Below are experts of layer 4 (counted from 0) of a mixture-of-experts language model. Rows are named router (the router's row for the expert), down (a neuron's output weights, with its number) and show model dimensions 128-191. Each number is 128 + 24 x the weight over its row's rms, rounded and kept within 0 to 255. Numbers have three digits each.
Before each expert's rows: a language model's description of what the expert responds to. This comes from a sample of Wikipedia text that the model never trained on.

# expert 23
Description: Middle pieces of common words, usually before suffixes like -ion, -ing, -ed, such as longit-ud-inal, respons-e, tim-ing.
router:108103106145133130171118099100114095144144139133132128110134115147169132108142099123156128120157112163143147115158107088102095163112162113123099153089108099164158132082120129172117160162121108
down0:094158110133132086208121119182177120114141130135130132113128136163096139128160088121153144127132139099151106114147109166118160141163119139134113117166133105107152157116122087155147113121135098
down1:144174155119084131054157110126092184160115135173147117124113143116169116135133130137141102119174136113167161148118134123095154112116103134110180122103154116127097079120140164130116140124086131
down2:103089150155154131120140147104124123135114120144135143103158138138100128148162130150133049123128130151128097104148112141089154114141167124145111122094138133157077164167189142114127155140113126
down3:138116141112096145161112132119089126121172144081117133106153142118099100128101135121100140131128138151113168174106121117138140127141108126150154113081157115150139120134098147130150140071149132
down4:108082121097138140084091139160137092092149121171166148108114081078135105172145154132099121158154142112136136156159117132126178126101133138130132141140129127112123076111149141133145162123098133
down5:077144133127108138136122172110121147094148122132124135123145151108122137077140125116158130120122162119157211142166134124180124128136138089117155178114099134148192114123089151071141122146102161
down6:114137114131111137117164106161113091128103127200143137143126126158146090130088171143177165110143126080114173109176152150097144127132134119113185121080118134116141098142143174143096143130148139
down7:149136133149142174119164138165137097133099157114121166114093121136097156143093141165148111110129080103124130097141109122134165111148156153125143128103129135131188139134123161106118112143093108
down8:140105173152119143180132163089117136140139106134116128147090141114148137087171149159151100126165112150138140147117128139111130175176083105154101186154114132136165131111125126118124108140124115
down9:110118158151146128125137105133168132110072142118122106154125131110145132137101136115160140124159131118143117141124129110171138069087084163094123126143125120088127101165139122129172116111103129
down10:098086156138156115156131096147131180138146149133085177158116110118152148129142157142129160176146123058111115115160111158112129144122140097136098081109098152140168138112089168128141128137155109
down11:123104097137122110115137133094106124128143098098120084133141119121116089135112159103135118109123142114097156100100120093125091131141149086122104187130105103186153165092117136091126125101121106
down12:131144112148141125114137130113111147162106114135137132117116097128112082104093115117107115061137121159153133107090101160101148125110105113121132151117163172152119153136146122111129139122065137
down13:101148144155139131147102160086145102095118112183117132100131153129139118108160131142135119118104133109130142125153160126132098120164152089117169118162166135140141127146109153142116128124122149
down14:109104093117136129118148091078154061125128111157144114134129169146126112148134146150098146100145131137126096099141129103120140123126156150146118147147117142144136183153078120142119106123125135
down15:164119150137130125168142125158115151141106110171147148093147141139170157140126109106145139151092152143131089122114088124153141150140145155175194108129126098148148128147099147135098117134153180
down16:129120138126121110176152137146123134089095122129142144118142140135131154141135084106161133117157120148173128120121126106088125077143095119176103115098093160117125160126158097101076110118089132
down17:143139126121078119108154109158140099138149090188184084123135133153090109183114139144151132133148144128119117155145139124089130137110081116140147124126146102135164100126114165128101140111207120
down18:116112121134131120094121150126159126126154128089118144121136135089149102111099080158081104161132110104093144145140169091151149161106088138114092134127131119144128122116120124086128096130157145
down19:161143119141135098105185115147128143162116128121149088143105113165183100168099139145094140132189112082134087114140123183132136060102089148157091163112113128131120137122116154159141106101129124
down20:103129156141121121114121128085150134105127116147131142123101114144152152122136144126134102133130091133136140125126161170168134138163137127074087133129094117080124112130094153155148117165162097
down21:156104132115138135136145152112058128135117105087150080102137146092134100082131147109125128119160127134184123141165116146119145107144146132148156117119134164145165147124160124102132144180143125
down22:084097156108150167148165105122147144108088131149137163140125158134082153114106122143111128119147123108077178124126120184156149109139119165135135141119110099168107129140155127147127107081130106
down23:123167148113086130121131135097134097145148132113099128094145140111103155102121198121125110168139126161165099168126147145166105107131110141154137125103124154141163117119089135115121104080111078
down24:101147113099159154129095118082136118128103123158163146095152124146142092134125166171096148085089181112126105107143141132124159122079157149153141158139127125107114124109149153114146105175100167
down25:145137135135118133086119108113118096117144106148099195136132186106093090110128122138177140122100108153121137170108105145122142114140153141156143142118130118139088162091118114113160090115116123
down26:150125113152168090138142123126151107157124131121117106117082123097093164178105127169100104099069126124128125117042157164144148071125138167120138134138133121095164146153146121128147122112121124
down27:106131109119128133104132099106096153090114115131125109098117098106139150122174146135114107127102164089095119142148123132195101160143078088113120121088128096144149092157108127114154119143167131
down28:123116101147119133162157131141130141089154153141143129135095126144099152122149135140182109131113125108099152060156130174114141068094097099125110130165115137112151131119128145126133125167146088
down29:173152110120145135121135137170104130089144109148107124109114141118084145145123079094162124097137139128136162136113134114125157154146163090132146129097149097103097156167112113154124146105089157
down30:141134130159096091091141148122165168137098110171127131116137131154111148112176145130092089134174111119109177111138142173175144122148103161106107141138133151094134109126156109147158101109161134
down31:117116147107149142132117149093156118112097136086108153141118180180077163116157113164155136094117090129134109176121102124121142143119136132135089115112175113127125081115106149119096126126132110

# expert 60
Description: Middle word pieces in scientific and proper names, like -oph-, -ace-, -opter-, Austral-, as in Cretaceous, Chlorophanes, in taxonomy lists.
router:149173151126148085140144117121140138165199167125094114124141087160155103123150132169151117137161141140113183134133096153108116123139168147114109150126109123164133134118120162178158100162142109
down0:119142156111094129108141120103100164116102159180125153116151114152126124139119088165168160120129087125147117115117147125076114150135127132107116138108156120132148155122117114099134171104141159
down1:158165134114121108141169135136156125123175103167081125129096107136142142137165101120135126136109099139145171103141143131104119137163093163180132137139111112120140166121117099114159112121157168
down2:116156133152106143156118105128116135135111102107147137138087117123123065092096160151161119129075117191127150123143149112134123152128133161128118125088099115148091125122108125097100093106097131
down3:160100113126125119094147102101146140098139133090154132097143139094136095129109136122161137098139119139124099129117081156131088133098135132127153124118154125087106127076142125098146161136123100
down4:127119149142154162128146152078123120114136109154117143146131166114150150155128129107105130140144129146109155107141137148120104139119096095092103102071132115107075167171121142124124102155129127
down5:135094093164127101097135147151096124092127152101159116091095121103141112126133128106165101136118152117096136143130146132110149128106159100153140185115105153055151123104144168126093140136126125
down6:169161124112169127089099110165091140096134146146135137104112142151164107134111139153121150145171137146127129109124153092116114154129097160094126170148119134122135112112094090118132181123164149
down7:072128147153120144108116163138122123116161149118127094110152121130149112146109091188122121131107136112163155103140123131110085151118138158092125103111127152150107139151114153134101097110073142
down8:156101121130138127122129141126129117133133093103132130148099131113160115118114147142126153103143138149143124167151127087087159149098136098187150157130154148157123152134196164137112126112080080
down9:107141148102137115136134109122121125132095117121100125129152072116171117091108125121118119090125165087156139120129120180126133150104142145153110154152111150148110120168160134096086134119115109
down10:154127124197140136131148124152159117113120146107148110157113101151129115161170167118136138122152139103119124142146132118136156116153132155154134080105131079126107138129123100140145121118158147
down11:151146090106139127130101134116138114105114109127119160113126169140117151155136167151130158116179110182104112144091125133140133157120140116144126120083122094109125162116067097148148122166146120
down12:114177110117155093148165109139112173131112092141120134089096138134154119176137140131119099149178094150139126169147158141101132115129100118117093110109091141064140120138128146144149136116114133
down13:115116114151127122143155117081138140158089121161136128164166097132154088052124125109141135121154118099125151146126109126147128109129124138144134089109087131118138149101166157137114103141150133
down14:077160164118118114147137142147157156141108109186100167141130139147105138147149099115148128096092121118120164100109095152144139094139158146120123114183155130131146130137102126125115128159111132
down15:140125154106108108161137135187168157082117107119116131124146119145143116127135090148094144133152117153148118139169119162157168132140135136158118075125152132133140138126159123125097103121144129
down16:106108133106110130139142117136121149113155135141151127119130118110083171143134141145141122111130101154123098134166108163151110113097128149093100119102096164107149095107132171147152170134114103
down17:144143116162132155145150126108127103101126101136160106117093099115101171138124172101171094120128122144084163114129160167125101145137147159151115121139113160132148126149142126185136076091138160
down18:064139123147139117146106109148154128172159100120136089146081164091105133156114132118156122149112129095113110146131178119149105132088142132135096118153164126156130111085140145131129093084179149
down19:136115160116096147134112113160150154118125100114174132158129122107119109136139126123156132097098093105122132134099164078090101114119161122112154111145112140148146096157127138072112144176116078
down20:140104200114127121158115132149124142108114106170144129111112083106145141129160129148136107087132121103117118084113116183132121139130123120152154152116084072144167131172116152105158139155137179
down21:109136130135087138095147122129149080142141128147160090115163125106110138129151125107146126137118156093119143111097132126142144097092127124131070129154112141103153063135140166081122123099144203
down22:159125123108120109092151164093142127136113134141100172099085130157109137125133134083161131128131147131107152146143117100098156150124104110148133120129157118107148125100138141093124111132055150
down23:095095158149091114138112153122159120118103116098078073127137170096140146163133119139135146147115146098089062133103138146139162132135107125153117135113159138160101132084113110082119109164140117
down24:123114137099113171135115109115147152141132087102106105157151161136148127117151141146133134133125138112121119101114125154129134153132135118160153158139091116145076145115147135141118128119110126
down25:106085161114143178145114118114144115101131098107151157099097116086137136089140112128146112105136135131105142109177134110100108144173131121139161068181162092138103144133176087144085133097119141
down26:130123169148155149102153099089116095117152116131150125096144125168121155130093100098118119168162137158197111139113126124152124153127133126126151141118127124137132156166125131126090109152134148
down27:083160161142127115114147132126120119135140141113161172148098108114140145120147155157140147127085099111108134106107148098148141162126143134076126108133160117135127103166122178157124136136128092
down28:126175160090122096118097158063176114123163117133129141111124176105133097124102168111096140159139132085130134144154182115129114110142096109140162102105109126156154121079144130101137108194098118
down29:155102135140092103143152122168079149112118143128134114070109106077117137123142136114154120112126176089143111136156149170151100107139165142113144078148122114117111129152136123098058101139146117
down30:142130122150134155108102129137130113137144139165154127123117123109140129082112149115143145154129127122103150124141131138129103156148155155135100136145152159136097155120157107106089154125130141
down31:127143145113135131098122095127134149115163074157149115145151144137109101131129126082156119104106146101155130131136168112110099143119146147089141117156154130198119128081119102103135095121112162

# expert 14
Description: Word-internal pieces ending in t or r after a starting fragment, such as C-ert-ificate, F-ant-asy, forec-ast, Art.
router:137147087084150109153078144090164141168158163132121109137120104151136112127172113142144084072167105166126156115154098110115084114116156134118130153092116117087173090138115171156107119149134117
down0:149115114109141122110112107117142121138133119151165125194114125092067093097120129140137156140138107123152145148127150148105137133095154114141144138154085144138159148117144146127102151170132160
down1:155103139112105096170119114115098131113129138122103112161184163118116153160179135132108142100116106126123110153154123142108115159097127114090112121097115085126131164097089128107143093174103148
down2:119111115150142157132164106088146146105133092158124131146145114110148135105126136084151117089057107099154125132126120172127122102091145140155123113103155093114162087112125104092122125132118151
down3:112097143088115106145130104112074133150131114136102100123116115126131058171105147134095122117103127116136089135128130126077146096109135113125133133135136128108087124097117092082099128143076129
down4:109163146133157098165136115155074123116151151093133116125155128072165128130134154172137107146121143171085121113122125147082131111176123145172157110163103143113133130088160104129117132118106116
down5:081130105099122136135113114086168148145141139151119125168132115200116076130126117152133122191144154119109175130146143141123159156109137112131112135096124130147105111154121146133132139131115127
down6:093153121134156148116092109084164124074155094136149121098166099094095119176109133124161131127173147151158142133135100104135118089137114127108099140176142136128152133100116149130125114092126169
down7:166137179144103138152136099117088099104116123102134135143156101106156097161086170135157139114094138089114117127102095114130145154092125129158119141121125109141129075156105105128128153160125100
down8:157148093136078148098090116152121088130130150091150120154137118147117120126140104110140122118140110156144116091162113149141090144177117161142101118159102101102108165149146120136159104138140131
down9:091108101119095176160125130139144103138128132128142164089142151110109183098134131169149143152086165117136180123134113101156119118181112149159101080118156140136119139175115129112162126155109109
down10:129142076193162195140114111126153127126124127165120111099121107119135164116164158097132126144109126160134132098116154163126099148110170108165123128125137085110103116108097109098157138148122122
down11:074139135080114126132136138111155131155126180138129171137150141141114148080155115116131135099147107094147101119111110139143106164152168106073109139132164127110134077114085125074119088131150106
down12:146144166150140178141092136101138131115145125152087108130147119135114136124102101139086161126120131119115123068157101150149116139107156156150174159121111164114136151123124101116076114143123125
down13:156130062120154146114163077178150126157112165135120128119141102158124130160105109159112147113118166137145130127129127148174141132174121092116131147129130176144085148082149134097132162145126100
down14:114133090156086162134144120112201133149095116133141136147107139074116156159139136148157140147162113076114140137149087099124180097132147117153095129135086143101157094138138090137168132125150096
down15:115149197128106142106108135129108132128106108130153133105165112125139155119134132172109148135138121112145102144145156159169103120161141111130173145069113109150077106113157133164121104093155107
down16:127111146120123106176089106175135121162162160113128153170142159093149138144127119087162089118163113140121147151137127138095127091153105142151135174144122142142118119141129127133145146140141116
down17:118104139134121116130097133114110126088104142122133140108108113108103080127183087115132125105140175153134164119115166159103133129110120094126134086086126171123082137109146101130112158097136155
down18:115139134108116145137142124140101104105112115129121137146154128127121096097125094110079115131096098122119132117122131158150089083173113154130110131117138095132116128126154140137112153156091140
down19:100110121114100110159099145125127125126112168103142085110154100117128120114114119100101116168131105146149129138076136078101152133106136162098142148109127141103125143144128119084117125105119155
down20:085153109120135204142117127110092127152125179148168163129095140115142136119128114147122115128127131112125140177118122111157149175103151113092145166123107145122156182140130148124120109094169154
down21:119111100190163135133128112143110107105136140163146150164109137088127118175123150144154160133148095179142175153148148122127146155110171172143117130103130147109127116114101167118108105113139132
down22:129149130166127137129141088144164136123118132135125092105130097120149158129123104169151129122096105118136146166162111105097138149194135124132109123119148159093110132122138096116123116137154139
down23:163128151120100128148157179110138084104126117153208123122134131089149169115141124127140098120120182120133118131102159132139138138104116144146116148125143122147147095155088152109132133076139154
down24:163101114172151105110099127123140139109162164145127152123156130085116122129086138142136119121160183123116149135080135134104100102169105115117129178115112131169152112130123123169101116120134151
down25:149126151135142128090150114152113143124102145131114113168103125137142112110142104122151115170120147129118109142197122120103126116141124149135152120160149123097102141122176160125179106167136147
down26:159136153095175163108124143145104139133162112137126070087116163128120174142168180118134133158143128131093133103130127096134118159136156116080138087181151096078122110140126134147128154150136136
down27:108136125141145126092134122113186173101162069104140162098115145100125118108094141189131128146100097093126119132120166127133097101115099096071159104118120114115099130105117125090111181102142123
down28:168112084103133162127164119108162147111117098116126109157145146147090111090162133140146126164095126096135190101107112129146156153136124178163137157141109111089127164150132100108075150131123116
down29:114124116089130125168134127114070131121076127110132107139118136149098158137150126136140154122159097143126141114135145141100091173150163107176097137129151124105120120131129098145095139101138148
down30:112069136147129130121157120108146152127114124137148136099144151116099166096148157139157104189124123100122126146146180143129126117176128136122098132131143075135140123116125135157087085132091134
down31:120111138142119140090123146099133122155138118114128118082131134154137124126113155138108094111168107080171134100132125094106129135126112132074102128158102090122085160128128161123119131144098103